From a checkpoint of a small mixture-of-experts model trained on Wikipedia.
Size: width 512, vocabulary 32000.
Experts: 240 GELU neurons an expert, a softmax router.
Training: a variant of Adam for the experts, 1226M tokens, 4677 steps.
Below are experts of layer 4 (counted from 0) of a mixture-of-experts language model. Rows are named router (the router's row for the expert), down (a neuron's output weights, with its number) and show model dimensions 448-511. Each number is 128 + 32 x the weight over its row's rms, rounded and kept within 0 to 255. Numbers have three digits each.
Before each expert's rows: "comes before" lists some tokens at least twice as common just after its tokens as in all text. This comes from a sample of Wikipedia text that the model never trained on. Tokens count by the router's weight.

# expert 43
comes before: "\n", " |", ",", "–19", "==", ")"
router:087101163086121122102108194134126164144175159115130148099128155156122184117099140131130117090127138116081116157078148114133091149104117158148105086114089133106084136124151161174159127154115064
down0:108145198086127137107108076086156162116139145151110159151118123157108116101111116062155142107131120121178128086118135133185127096145118136097115128149158088085107146143085099130094135138111090
down1:142075215166121138156139092074142127151141071136077092156146122145152126139100150134126095110162085101182141154124091107137097146076173101135189118123132171129066166096143165142094221159139103
down2:097105095059108114108191092139066181160162175107096128159063167151149153099151087127124138151075126084181080113095051086088127125125136116115121158086110100086134169115124119127134128122182145
down3:150119144059111146151149130117128165134117144108162126113121079157061172197174125124107099155141091066139143109135162065145133148122183066127073140133167143125160105193124141076116141221180190
down4:123116082107134093132153087113105119117098107060137115135182131095167138144167141149149128116128122135075102069152106133139114190102110181184103141115124086123119115107181150123124131139142127
down5:131179166204113122167125119136106109128098143127176150071131095133059129107203090132156162101152119149082142151137202134095147140108138022121137068152113085135198096152099113150145137165159099
down6:110132150167116086155184112109109083136132097116133104103201163163206131109106149119100144132140101130139138115137147147108106149124085122110136145096118106109100057111169140137174081152147122
down7:154153087069157103123148114135131095118106170122125142095133101099139182101132129088141140119140116145115121090153131134102183150169102152085141114140150170165079142133111121112118084094137162
down8:147082111204134152169148161172153137111141161131077121145067152085163093097075138123122138127157118129052115129133132089223167160133142173113101193055132130134109176145182158117086194082147080

# expert 41
comes before: " the", " a", " his", " this", " its", " an"
router:119121070048145100146154136122144189127132140172113111182122155132132103136160162104138106136152157111119084084159132123198115129114148119102103123119115151118143095074076160072072045181127107
down0:136124126165137063127153095164113161128167120083101075109121116150170054117165084183097181096165124119105082078105101175098149160145117132140115142099119086125121146126127127106107124128187166
down1:182142121093135133191160118134108125146140099156105142121172210148053112169153054144158130105063121112104140143133105158132155170159114144126146175127078116103121151096083116170111100084133167
down2:142138164139142147153085134131144168119098110114062096123135117109107100105131078118133150112131130189118152138107184103098206127099142151151125154100108169095157124153077165115052134106079146
down3:160142170191098119108142165155076083112033132174170101078140083213165123146123086078096108084147161072108131137119158120069169141046099176110099079130128170069109140113083132127139151094150155
down4:141067115141161136125113165209124133058062131172100150118154088101081144095125106142136118133133155102140127187093135094137099151132135036203103062166131148110150142119132125105151170082146135
down5:169094050104096118164165122149091118142140138238109155191132122108101167127114139102114130123122164113165068127147111129118174169098123056144121068102096108154168111162096147151130132135147104
down6:156119113140132144112123162103145162148136090131125131152098120164136147133111144087140147106166093062088067131209097183178139123117094094136096098144134109100144112113160116137098167177097068
down7:138113144165134120159091165144152167151141094181110141122161111159107097115151081095113153122168111127130157143146177137133200128100144116133118113124118084125086140145093072196130114112138171
down8:149134169101106137151203122160145121068143112186152105081157133144160223134112140132109118109113134102156130166135141117124083171160079183107095093121113147151109094155131080114149142134135173

# expert 10
comes before: "\n", "-", "|", "==", "===", "The"
router:137138152091120205115163089172135163124134152088053043135119144085106173152139071171130122190092132151137091126149046148136161144171129147093116188116144081113103202099084149152155089076150104
down0:119152105088165142128147145102148138173107154176111107175081127163124190087168094133143120107120116179111147117132179137086131133131098173126119101128160151150115137117123108154070151104116100
down1:094148141067122080180145184140054135127104074138064185127145082096107135114099114157122146150180177144154164122088136041101166137106138173095110108128135162186146127132125133166160110139166099
down2:127121123020129103158106171125123096121165125153090142105140121136101106163088120144068153090080147121139110162127165081092148159134103169105091092116147076072217128206108113122125121199119146
down3:129169089130131133177163208079133180144110153055167141137120139166160171083128148164141098101047153213146108122139096130108147119125107173136153160115140148124128110138152082161107111117084103
down4:161139133115124103205189122120101145194142114078110155139194169170120148163118118138128145143152126152097150127109095146097102144115105050211105110146128182125119161134151193119115131172075100
down5:091144088148144077163122148121118127150132103134071103121139079068109106152108168081149133147140149149161114152141144096121116128104170132162140192109137117175167193150189087101106177163122120
down6:126121148098148136093073182140151053104184193188168141090085114152119146096053098107091124128141059130130156113148116129109172106121146183093182105104145143112174164149074122148116161111163092
down7:093167121090147109180137126173094178149125147042120142120079094102103142110172156149123129174146115227083187109109141114190102159156101170147128145197094160103170124128076120202158142137126114
down8:114131116134133117170117169113106120164120158101117141071134121111162083164117152092140154116139159168100124115134109092134095148135086137181138137123124083091170114214143143138090153203098087

# expert 20
comes before: " |", ")", " m", "th", " km", ";"
router:170060139181136103084108153125150123135141114118137085135137122120099225141099122166131131121187077101174146122112157161117080114144132164208105091117111103130169113130161132180072133146181100
down0:137072153169104114133107095139101148104161156103125152148126193099096076197110135107110127133120218129124160133109170134153105145127079145132102096099170134124114110126108081098165092178130167
down1:143070185150111141145114087137161097154112094106142174114139095134115173148160136130076177136141075126094189136126165163111148123106074176142102127095130138094152123089158115204132103081077118
down2:107101113090144198096115141143120156059105162134199110144091140128090083174182103076104111088034152111165144135103123171144135166104132087075143146130130136095108157140139110092129214099129082
down3:135099184168136138126162174156103108114146200105102104149123158123100142189151058107129132151123100096116148184144147095108135150092050115157148160098124115144064166137114076110137125141134087
down4:131104166134145104135166111154153023109142121106184162136118107082107122124118102143131140147061168103154123119197164119098115136051135124112111156071120150111090111112135140130105162146088098
down5:153133153161148096136132082072079086090110146085165158157119100103112090095132080145090084151160138117136185126117102122158136159147163126077096080130176137088119061143151125153143138137107138
down6:126152095163124128155095096104167115169139129151109089166150166122115109084107149128134178195073100129113139168123179126070095111147138099158084162125084120132108111077139136173136073050144089
down7:106108135234149169157174196126177081108135127115111136108127151163117165115108160110071083109105135154094115176139174169141149152087150151199143150148130202131146131098120165125152096092101114
down8:136107122184143135144118144142146151155188107094095121148188072142122144162091148182140163194149113130112133122103107188107168060113150106167168125115072092123180127095144136115149109120176136

# expert 25
comes before: "|", "-", "\n", "==", "The", "==="
router:142138168075105149130174134151099138119133109100145144131112110143094071109131203091091075137163121123079106158134133136219083100091154115078145142132148131167114123139103102180171110174162112
down0:095157161127121108122123090149177085168133099139191141156118134092092160099132120120129137104093113103154166120116182112139078130180141119097108086074105110135148058071121147178062174146139131
down1:142129090151075114188097080165140098116196117091113136165102167118140158108091142101137131127126171146123103080128148113155125125133133186180144147149114155161059148113139112107163109064145109
down2:117157145083104145094168187094110073169152088137151144157114113135166132101139129099136159100099117159061143189127152096111105143077104141154115104153131140128142144193153132112092166155129128
down3:131117154168133137104077120152102069087205145137123137125108125146109111152087113110057129139147127102135084104080138149186139109123118164110117155182155147156094124152123171120151075135165137
down4:131152134115130122095198140090118147163104132117107089107135149161153130153151179140129152121145147090148178137156094084117096163117114108181103181131117107120124070122051142135154131219128130
down5:083133132165144078168108088140141150176124094096113149200077139099095140145129151191134136105129139055130136103125100140149121106178141129210138217112109092103223084103161109040129166134174098
down6:180097151159141132097154122136128132122149113113104107109114138170125084121183110116132158120075163100103160129134088112174139119149171179132064164138124117092224040122126138157144172161131156
down7:073129125134137115190124151124120106101113102100097091210151146117144173171109125100164130110115105155139161131124175086088130117091077135142102174087114062084098180136189166072062196063165134
down8:109187184135104107139127068137141089137136128128215151143077127109080152108109142122125128087111122131143150107118183101142078112191129149107114091093117139114147073071136146129059174150131127

# expert 46
comes before: " |", " in", " to", ".", " by", " of"
router:141118129074101166109120110158080103154117175135153132141140110109159129098154154078114123100150160103140078094081118120115041125193149121091128140168139158145174113149138118115091146119155135
down0:128125172128117134086105201152112119132127121083187157057119079107135188141160145129107131115088110109105135145088192133125145200111179096110092138157136151160110133110141151105167117127147138
down1:106090098249139159141129119112110218144140115089138080099106183113180144085180118131124169120098149163126101129110120139151200099165183141170087133142135171130099202134134134110144119084136122
down2:170172164129091142107153147144067119102114183103189068153093112191084161109136147146134095125166155128109114126130125100101105115110135131136118103151152123160108126118124197120140200116151121
down3:123136149142137135158125130130111125148115138141042138149118090086229182109090166107146156125158104125151137163183129141120148101165100144114133139125150129079067126136064176123131140103138106
down4:166169248064083104112117104096110076236144150147166069120098171095186091164161154109093128107152116126122074098131189073048138135149122109152101057168126150135106098140153113107122150141167073
down5:142132079117118132122085072213085121100138162147067116110137110147109057127097135181087115169163143151121181112096163105107168155153144128134147162066146125084141112090121176150101137151126160
down6:143144149152172124099119163119177121147135092122085144152101143042154178129225092124145121115078103075103092093114147122127102052121144123101168107154147175137158146080172098097161176161074119
down7:116121097139167092150147173139117151190168086141167134101116144112156167131138123138134128095156125056127072146124070148109169136121132149099136106156134103124110112078124113141104082145086170
down8:181153134101101091083119079153120139104076111114122106160095122142147088166171124128140148087166110123102121122123161064102108142054206165134100127096120169130176119093036174140124109059148102

# expert 35
comes before: "\n", " |", " is", " and", " (", " –"
router:115092165187176125168172110115084129136144115129151109115129118109130096131152135187090142135144123074092082169092146075092151128072098139095066084131139140149168203123129121183171144114142181
down0:166136172053104151136073140103145080153025099122197092160157137125182120164160091119087133076129168113078143137134160072111158151232154153119165095168129150168169038142154135151122100120151139
down1:125132112169127104105189109119138109115158097083113195111084122150118081106122136107071107155120158079145148194095139164148127104167073105152152118103139168124111153182172141075161146148149091
down2:120145159141128154098121101141129106192120154103142131191089109098176147171166202090172088130082085154133176075151109145124130145107132102144132168156148095134090183073135123099106113147119151
down3:100133073103107087180197115118121077190131154136120209135119169086192143141084192140134093174148152182161120084108171139126139093113084157126131148112116118124117102061152128148120114086131174
down4:065094133180112180141083068128180115198143132107169144147087110095123167162113154065183113100123101151144132093128157178119148138159125117140107180115137116093080135086141084071069148139081195
down5:172123101105187121131105080163113130182168177076104157175112119112169144164097142132156136130110139140124107141137079182105142107154145048125134127127100071099041171130148126098136140143098180
down6:067129119172117078148118131193072170146141138094165119134129140168122125133206106152146181159144109115132090178114095136116134106111080209100135130106135122121082114128071158116178099090124152
down7:134163120159140116143106098163062104133116104149163128088148119159132090112196160125099154125142119109069155095115101160082148122142172119114114088145124138098165156100124090137121142129144168
down8:174155139093115089097186097105128138199069150165169130121129175103095128140181109056171083106132129098068127123153116130131184091128176123060081080171165129160117149106157088090128101152140108

# expert 1
comes before: " to", " a", " by", " in", " the", " on"
router:130123089066130066130135127157077110194125128175135107136122159153202123127149107131119119154154196146084092113103102122058144136199167129104113068120128153146138116116127165127144185122156182
down0:159126112104176138143179127079086125097076159141107108189089171145140130109218104096172137139198121147112135123205138107152090164055109164130073145154134122158133131160099096152135131131117176
down1:142118164088125140165163124087149188117158172124137161145128115101145079162093135134128128108134155157097060108119137129069143141089087188111126138122107081101162116146139117108111142098204110
down2:126152211157159147107131130159147125143129145089126145101116113146113108118079140086175157164082079164180156113172083140142109117150162121078133086146134136080115097108106102154117196108178101
down3:135135111143099150111104156054040106128164144140096095125103041104130164132070112124132123129144161166169137143144087082079087134128109137113144075145129098170104049145172145132085062163151140
down4:083144122148142131166157137137149101102089117141127165166057114094114131152125114157144145100155145154142116122104167124078165134120152136122114198078117093173086167148111196098125068146143126
down5:112143141170122083172161099110163099181131140153138109065134157157093160134112143144153120158124128151123190101138147119110124103094143132097141112135149085129099140095082124155119093106125121
down6:110107173228165212135137125081152129126128140074103158087175065091081170153103142108144148126106133059134145173156160143126088148111105126140157150163096140095164129095167078129114132122131108
down7:156052132081100104103108130134104054150122162103056124138122103085119088168098136161085114078149126114146109169143180124166119142162114096119144157097169079124124127097126123135177088135115155
down8:124128135121152129141158165145080048147147111097081113125096168105153122168078103149131142113142114170150128119125195115099122139199147176113169155129148056124155137087154123149141098117133068

# expert 42
comes before: ":", "N", " /", "W", "=", ")"
router:130172130093147122158119131114168116128175188101152075120104109071176146127184157158140152100158126172165115108108091097149108141178129109084110128104094121121094154109116146111137126160082112
down0:128132164069127112134140145143134114108079128136143171116121157093145135137204148144182219060132110152161171152149146082115048210162126106110115188128088112122141145146115071145167179133105130
down1:125112104128106147156129150122110093172119206144117125165179170161170197074099149185124208142107075113123091157160133139089119123140154044034123143144074138109136141166131130124163137125131163
down2:106134133184143148163123082057145108107093137086116212141128089156103168110164167181118100178112117140132071118184083172180100162056090110138112139069124148185112154120158126192136117126169151
down3:119151110197117127111113118108120115090122164153133137163130128094124135071153120129132149151135081146168108138166098182091090146135119037110117127103117106149071157162132163035113135236129147
down4:098119137103084124173159156107067110177232161113079133141127102151138200114144157100129191123112173144156164137187110130153152134132075120147129127161117127121148120047154147162138107114124112
down5:114062081160117166108139066159096121118123139171151118187111115123137145190105073125073104104121126148064112083146135070139164110106134179117090162156139151128156200125192124143079053107116145
down6:215128114124122093179140116155138159181073065074117174079062164074079120145155201151158107146176117105121129141156167174151152137161117077133169115064102093160120157119096123130153078138141111
down7:117156119129112159111150110181102140079189164099162120126102102136100115147089106127125114086121095167129127088112146104132126129153102130147144178121159112080147092181147158068057083168049138
down8:139163171096169055157164164141079133129160108099074142174123143099120121151094145127102116132186129105123150101116099156102182136196145166191194143159102087111141132108118121156115148096097103

# expert 44
comes before: " the", " to", "ing", " a", " of", " years"
router:133142094151114106094113122100127084144092136180101080159128153140126107110171104147116112138120168166127172093126094128114061116140158118161143074145133160151174087097063167053050108107166082
down0:123150111123131116165156126119095184172136148126138111139086173125090174126111097146138115161120097183165116101109093095083153127093146159142109104051135122114171083092094132140154124126130089
down1:081136202142129135138117110030180151154077136099158081140082080160180097152122108124127157086107121141113155154134153164084114156083095129097138115157108096099125110153172103124126178137122117
down2:135115125072128186139110105088170139181090110092188158074127127132106162113144105097174113093113123044117109117129148125146133121098140114131134141189108176108160098142152118147104136127136127
down3:093198172114070132128119125168096146141174173188080109147166136111129162158091160115129139108135125116119187155159084155125138113124104102171101125104100110095154129102043154153125161073164096
down4:133140180135149140181179100136103093035109168135140128151126123089154161126096118124070078198151122120133171130124122122148124103100096083124146167115143106062089160147163114142127155095084114
down5:142127124143132060135159121095091151090136168167139118154136174079162059128149118115150126121155103139109159144138114089108161154126145090078118138090119127113178141096138128121046099159148132
down6:153118140198133144106136129124155116125155155133163132128092130089167112123104109089113134106066073076161148122102126121111110095120150115124111104130136124191119122129126100129073123178108155
down7:180120110174143089170069098162158180069153128133131129091169099134123099127152149062139141090136073179122084153151112177079130138137143158144121096090124108085099104146094127133153191149155155
down8:109206142083112146140153181163088095172185139120135088193081150110135198123101139146105105118169127095115119095099073078089136103128130098194139121121144083096090133127111107147090132136108108

# expert 27
comes before: " the", " a", " his", " an", " be", " their"
router:131140154039155151076086105138127153108125181157114127150118164148187143157161151149136111189179090159124153132116083100115117132160150148090169124098129158172086160085104146089134121164156154
down0:135166171133095179136154109104107141155095169178200138098127147101072187135116086173080124147067187167074149132161168200140105111116103139120163129117143152145122127074159090095140085128113117
down1:120154127137134113136166103114163077164080149091130136132150110160125134133065104154148154181055120152118141127142132164176128070147154133119165198171136063075133151180151108112109162141069112
down2:126142103069130087097115127159195110111091148139107195137122092153106092170057108121178137129116099113154166118121122103133104128147120171146136070158126095116125076158086101058100135137132131
down3:128161169178123153118124117120133135142096082143118099114153130132104134163159115079137109116118104146180148073121131136085144088077188147134088122199139121124157136194123160139099121109105102
down4:151166106211128104163153122164140156147138156166091144098111095081067181106133131119145142116131093128152150135079126161066167121057121138134128095145143189155167102084115138172151072098162119
down5:111103118177154071150143150088091101059138126131152123116101135155088119112104141154120128138238110091155138153118114187100136119151155112093100050153138112186136093108125144122163143162081082
down6:160108082126134170185176124118134117078103110036090141156128143130126076113127130146106136080164080155155154141126108150164095143124128170143147116105124139187117114124122116117112080076135112
down7:149140120120123162124107082151137106131118111150148109132142142158130103155130131134128139089101098121124121112126119134126168148077165182135137153060135170157154094066118121128160090141135097
down8:196141159148115126128088201118095143136120144150094159108182096162093067145150163129145117158122129161172111124107145081136161139118124136081090096131147139156155129094114169142150102136141147

# expert 45
comes before: "\n", " The", "-", " In", " He", " It"
router:165118128141129155141130135158135170157133143114067089149143094120108181155097098153136133189159103124120111141124121195130190136126130170170156092150114120102096175159089162111159114091176190
down0:092127167110148151134142096120112110089127144076079175099138172141183136116093083188106123109098141129173143129127122121079102119137133167120171148149108132123096128144112147117162105131181177
down1:118114148123154069153097102203152094094112181143144156122163153147144114158160098121175125188098109111118162148111126096076128139185130163119093123115159115203196097099107096122167145166141157
down2:108167157113135141111116120132123081121107139107157164127132054167129108109129144127146151126148121109180134073128160127107085128131194145122140139088116131130168088097162123096062097077070133
down3:148105114134159106154119173124114091164131093167127120128178133084097132124159143116184149123084206078171179159121145148226114121130214122166139179168127155167083040133146035164121119159144135
down4:165221128054161172099146162082147123073108102143103128213141091103124104113117150127134135083153101149201092172135135147192144095080123167116133137136117113135039103186181083169089115150116072
down5:162084156159148151111160155119090098103118100162120165153158144119118072133114121144131138091154121063105087137142068157122176142143084094110140061154127138158163145133154120116147109128133118
down6:133084110181112113187136153092112173123191115150085042189098139139125121096130145130069145125131120096136096125129135156148129105109084111096117154112130121170117135119097102110192139104195127
down7:181132092106152183138113123122140129155141102109142115119108137145114149066179117116163122110093195090145107113153119166125110112081139161123139111160110091128126189068079120163153099144155151
down8:128068150168146206173188116161080192116138126123156127162161106126157140131139134137104111111104119159176128123090146187133159127122071178101152117169158166134133166176116148121158146120008172

# expert 6
comes before: " of", ",", ".", " in", " to", " was"
router:123159119091148155106133107148144167072108163104141106137113111146107144156116106103142138141123185135120095148156082100176095111160092089145143133177140092118137132191135113089110095103117124
down0:147100167167083125141175100158103207143110166113148114053110173107149134113123150105140107102163158120069136126132125154087095124132152122110119109077118191106141161137087093184095095101092138
down1:165091132082154145159171143153095149085202180193145161122164126124190136107164174153104104117103125127167103147130095117121141112058069154101119180074138089152107132109053156176145095111131101
down2:128137147150095105128102130107161145068073146092110097150122152159069129160141156160148132155142130096113172155135144101110168128124084096092168104120096103156076116074147124115160058159168156
down3:142144162126172130132112089113156147144071125148101136177168117104134076136149126167106132106133077127118134116128091108116137135089112154030110146101102081169124100057151127129186102072131139
down4:103124135064096097112122150113199170111133121111122114167132116139125090136145140155160147108161156100113127118095132131124135083100121130159100099144133121184102151090126152187131125128123171
down5:177121019153124159138128106090150123094142154185157149118089152125129095148147148127123097116101105137128121114117114150129125120126135098058120085125127141114105101103118137137154107114110101
down6:161101180119113110089140100106150116123179164059116187133139141149122117138136173167152124142117167090146153174108138139077109144137093136128182157108143134123111175097115121134087095116095132
down7:117130086120122070107105200157153142141186108173100133150146153144115150172123159165118118091081081171109103126123182124111171107184121120068195117152118086149149119073125136153100136132132122
down8:143124150091126150170158095158127155162143113137080219039122114146048128098086110175157148173096112113146078111114133150086133158134143054098131138092117194136159158139107150098137086117108131

# expert 3
comes before: ".", ",", "s", " of", " and", " in"
router:135151145110111184112163114132187148113136120083147153102171122141104111093133113148111135107124165108124178124094088122147050111126084121163160146162137101129113101125105097154163147101124117
down0:133123128164129153167132121163133097179157079171106137105138099148143082177108166117098125073123097084228175115173066121110087108123117126190139131179122119106076176151115087091155084072077125
down1:166101121175121173158099128131140091082103093145128136114089179092098139133097143129128094148090209094120132135130112126121167133101156168087154093080076135110170139140173102124194118057143180
down2:138124113102133115056176088151135116115087152154150152188073190148148170123123048120100147143108188160121119146139177171158083125182141136083109094111118117228173077177143130074109136161131120
down3:100119121147136111174092089099121032149121142094192150124144152162113152187106072184112123112167197136138126127123139108152118163186112129125115154116150132166086119129097123000146166145151103
down4:131174146162136064123124154131127138071119088140107088159078157151139144160156095171111090100091125103135066102120137179105126186121147154176087099164137076107069118076056150077094140084112136
down5:131158127179109121125175168118133173147100132119133067170110180161142094177135135102153148122143173066121212177125127193165152130105098109074162138175105176179092111160113097106146161155184106
down6:124130130126102145135139118154155130136117144109091090076069127081193148125115037088143158120125145143083058153070083161141133214188141128166130122178115083149060139147143174067128093192157121
down7:141112175187138090164156150148118140134127146140072147109128146148145195111114121105159140115133137125073134182121129128139161161146117119155099088184154197085138124123096168155100199123089125
down8:076143137182103108102093119111103130119136158127113132155058149174119151160140173146099127097115110110127174169083119180021085128137110138114115068169094107127127105105037123148142162128115131

# expert 32
comes before: ",", ".", " of", " and", " in", " were"
router:123130171137105170085092155118105141162161118101100166119119095149114111082123112173126104115142073123143065157114158166107123095150138108070178084172149143106119178120144118127092150132138190
down0:155149088125147127131117119154049184147082082115148103155109175158132130097110112122082108145123192209118056119131103146154147124184151096159127142145143105132103079133119144134137163212088114
down1:153110081185143048142129114153107113167146119121109131091079151136159118132093145129083111107164153139149172153138103129137152132118141108108108155169126096194144095119141182132131110132161108
down2:098121054052148089136158127148105099109125098189148132128090106143127138159098129120108151167104081151130110082163069138131163062160146132144148125116138105113107180159123079141153132124072167
down3:131162118116110137077151146099148113154164125108124126141124143135144155122095147135110136098209148128126156130130199167161098179042106152098101121140142122162076151124194132138149128143087156
down4:115144125155140109111109113112176091077039146063135173150120138129110146141130143147137126116172161126144149122144118195122110102118085124085122161105105143098089134171151146136107141095081126
down5:119122158147107176128141204124177131160134098100049157151106135151142161115136100199112129136073150073141108221127183195164151149150148183156144150081109129116117094066154127120069144113096119
down6:137132132114094153121149203107117142140151127155091143095087138095125119127102111189135118099108112098159015103160150134187149125138173136126153119122124132202074087078101129098138109140121139
down7:132115081112123113089071116156075095126150208153123096159177148119152136133094169172127134144190151165097141117101121123139105095117118099205081116154145134185145114128103118123163123122100118
down8:101141130099112156155115152099136123146111137099116112119095137157111105111087142154112109152092185111097120105111105115171119140205135140186130125071103144107143078158097136099082174128152152

# expert 9
comes before: " ", "\n", " 0", " 1", " 2", " —"
router:105106108092140135173153155179081096106123118170056153152210142136177136135086123152150127090146192110160114145152149094152157114096062134069115146110136139142095129161110166172137159105133127
down0:157137090189117091174135134181146152128105129092204108150126114063108074178099111128151135121105123150159133114145114150147094134077150145148144155145111100157147148163170124135140151128111131
down1:131128084045127093126144165112152082148134136171090126103091198165155131120109177099150127093126120039169126148147126170106085154127110164123158157147115129160146079139138121139085158141090155
down2:104163155111075116178133078114178100123059085131162133138115117166152127149104097131056115125151094108123168107144086165100131126095141155131114245116153095100123123146170133107121175092083151
down3:069160121143126117115118148156061146154093183163109090058173156107163119111157111085146116084155110135092105075085126102132116170083129122125173151123173121190091109171129124087072098121105096
down4:137199155123105090199126138117113092129094130164117205181102052164143148155123144118125115145102105136150189123119115165170128128117131192148149184112149087100102106087102118084128113082091151
down5:173154170187126096152104140128137093165200142040110092190108133173134082151177174077093154048128098136114078147142140127106126151083103086153124109158128134115070194130158137092174119123052140
down6:146165115183113131156117116153111113161093148057122120146090041116066083127163106111129139144079146134137124125105135135198103132120117085205174115109099070125172165157111107088135179132142144
down7:059144116148133130133165153101123143105145150144134090156149172165140144121130087089130122143095139191146143077104108134147134120094115149080092158141121106186093151173161094128140149137131151
down8:152132118116135128139135137136092105119136160061154133074136098072117214175096154097111116165104149130124092180143080191143072111167183145143180108177136060116180180171124036131119116088149115

# expert 15
comes before: " |", ";", "th", "·", " -", " km"
router:111092108138105111113116139157139095146176170174135128166142163135109116088086192153146152140168150089161150091146135086041045181112138155117106055135093065168138053169167102183115119106126064
down0:088170066089127121111140157138133107112154084155154073126121119095135125109103206107113126119162147151181142121183147102122145159149118128088169122147116116124146149085105141074138081119110082
down1:088168137111112138137149104150183136089120125132142109129110147127121111073109155232113107130134106120118140093125128117134105109158134090146161156115121163139160156113146119125181106139093127
down2:078185059102124187127176146135086126145149132121118126147105155110113105119114150086152130086125132094147133120167146147172149137130101100118114081157117169162120108137103168107149067122178093
down3:130124162118162190162208166139090162092149108098114096128133045154058122067067140114105124105149123123079132106176096163098134143069085145136185111126120131115150159158144117147144161077095098
down4:114099162134137131150106117183152191079167094107128180055088111121144096134089147162137129182175133166072138136098119130120106063095144196207144112176135092094182141184135147124180146088114096
down5:160168185127159114125155137120116075170110114120162121079117138087142159205119148131160139102097120118076171171164139153129164134148198155153135070170141131102179105112131096162086115114152114
down6:133116167148140102124111118172176134108111089139121118199084134098112177146138125197114121125126121136119101146131111173116126083137161108208068124122144086133112149166108139108171114176200054
down7:120123153112133109060113073110143160137148172174121139133067136127165140096149133193165121103157141135120179108094132151182164145099141148145122186110134138155167115149135141166137129120111143
down8:106143117090143117150165119082065145099151087062146134140100113066146081156136141082119128134126116121104159154109102162096086100112131200129121123122136150056136107085160092108152108136146156

# expert 22
comes before: ",", " of", ".", " States", " (", "'"
router:143113158053155125087115120161192162105087076093111116171120074123075119118156121147119139072116076079123170154120130111142141150094137154145104170169133116131125144166127108145151137167119150
down0:139129158187105157220142091148165116100082115103114103080048108109170201128073186124154131146077109178135128136139127130122067094107171134107076118094129103153114085070166131059106118144093141
down1:109106102155129086104136119111147145170147078137142124119117033145116111112203128098132157118127141099128182066162119146117133150118092108097138118154112147105108159101144107104097146105167096
down2:118134085175109104111145117150100180079152134149123155136147128137056083109107132148110135141114131145147052122161092139105133155168109123087152102176107086140142095141093128130150110096209095
down3:134083119186117156155167098147086079094164087108115106169106132063181103131114180142152159126150179102114183124172142197136127182098174123117096143112127166139127123105182154122125133108118109
down4:112092109201087183147161079168156165088095130139172162172134120084134112127073166139102122116066196147077078143150131103140093118110164091153129130141161131101146082145150158128129051141140136
down5:073155074174152128121173125126099103125036120078065151099138126120180131175125125148146140140094125179083069126164134156141118152135102147119108158132086082130177126146233173141128116104124134
down6:119114133135126111132038064113143093089159151105183138101121147101156118127097132127141123170203148138117158130101089180073047157121110114116114120124133171106138110089115158149134144096116132
down7:089157077124149120134120062111120085167074112088191197113121096106109097083078159132123169160122162207117104108095131119156155123168132137124129082209104146133162161101122118133142129161150182
down8:126139072115156080121139120107157049110107200147134143171106108168155175123123117133125155128158186132141179125154143134109117078092153167071068133142134128091133146148142062104158139130167127

# expert 33
comes before: ",", " (", "'", ")", " City", ";"
router:134097106164157153164097123108123145097099062104092127131217046133075139111117118147134146139145103114115140126157143152132064143095160122159101153113098121128108156150164131108098119102051174
down0:120116123142099141126143154098114180144148144110130150113136101168127106045107153171112169074117114097077122159117152170137153091155140150151133084066103118145115111144129106133111102125155101
down1:123179075114142095124107151101161095143123150112115137110153117121117109144138101156139092095127161158178162143190119129107121069108111078090130089167162126118049100142110089140181110129047172
down2:149088094107127089178132109079184153115050098136063161098106102167108083108113135140150131100132125133155162100134137108138106156104095139134143177079180136131164133151143047148146104121112093
down3:113095154063137121145136109147149159117110099180173149107171164175136122091159132147137109105114186151110141164114109185111112068164089158173145151116104124190102106114129128161141121106151134
down4:093068161150087132107051157114128112122141177135179152105082135147159078134074107067141113124163111109127090123100120193116064092169089136095156140165142137162161151129180133139115090136077078
down5:122136227105120156154154120103113151105147133078135072108144131140186115136140135074175135166142043227157164131113163129152170099131155113131141158083121131164164116105170174112123109184138117
down6:113124134106103120072110067120131129116107123165165141114147164181140104125127075105140118192090087142159114116125047128096091107113110094064127149112125135118108152140142113093167180135146125
down7:119125203134133151148133155170132181113183114101166116133155120137082150122116129123097159106145074136077128122116077209114155091091077117148085116124144080094129102116106111123151062124139165
down8:128158089037125129090149159120187135149103215152123146126121132152118144203097162115102098140130177173136081104156123095135154143115157136150099142161122142120154117093113150138120156180169121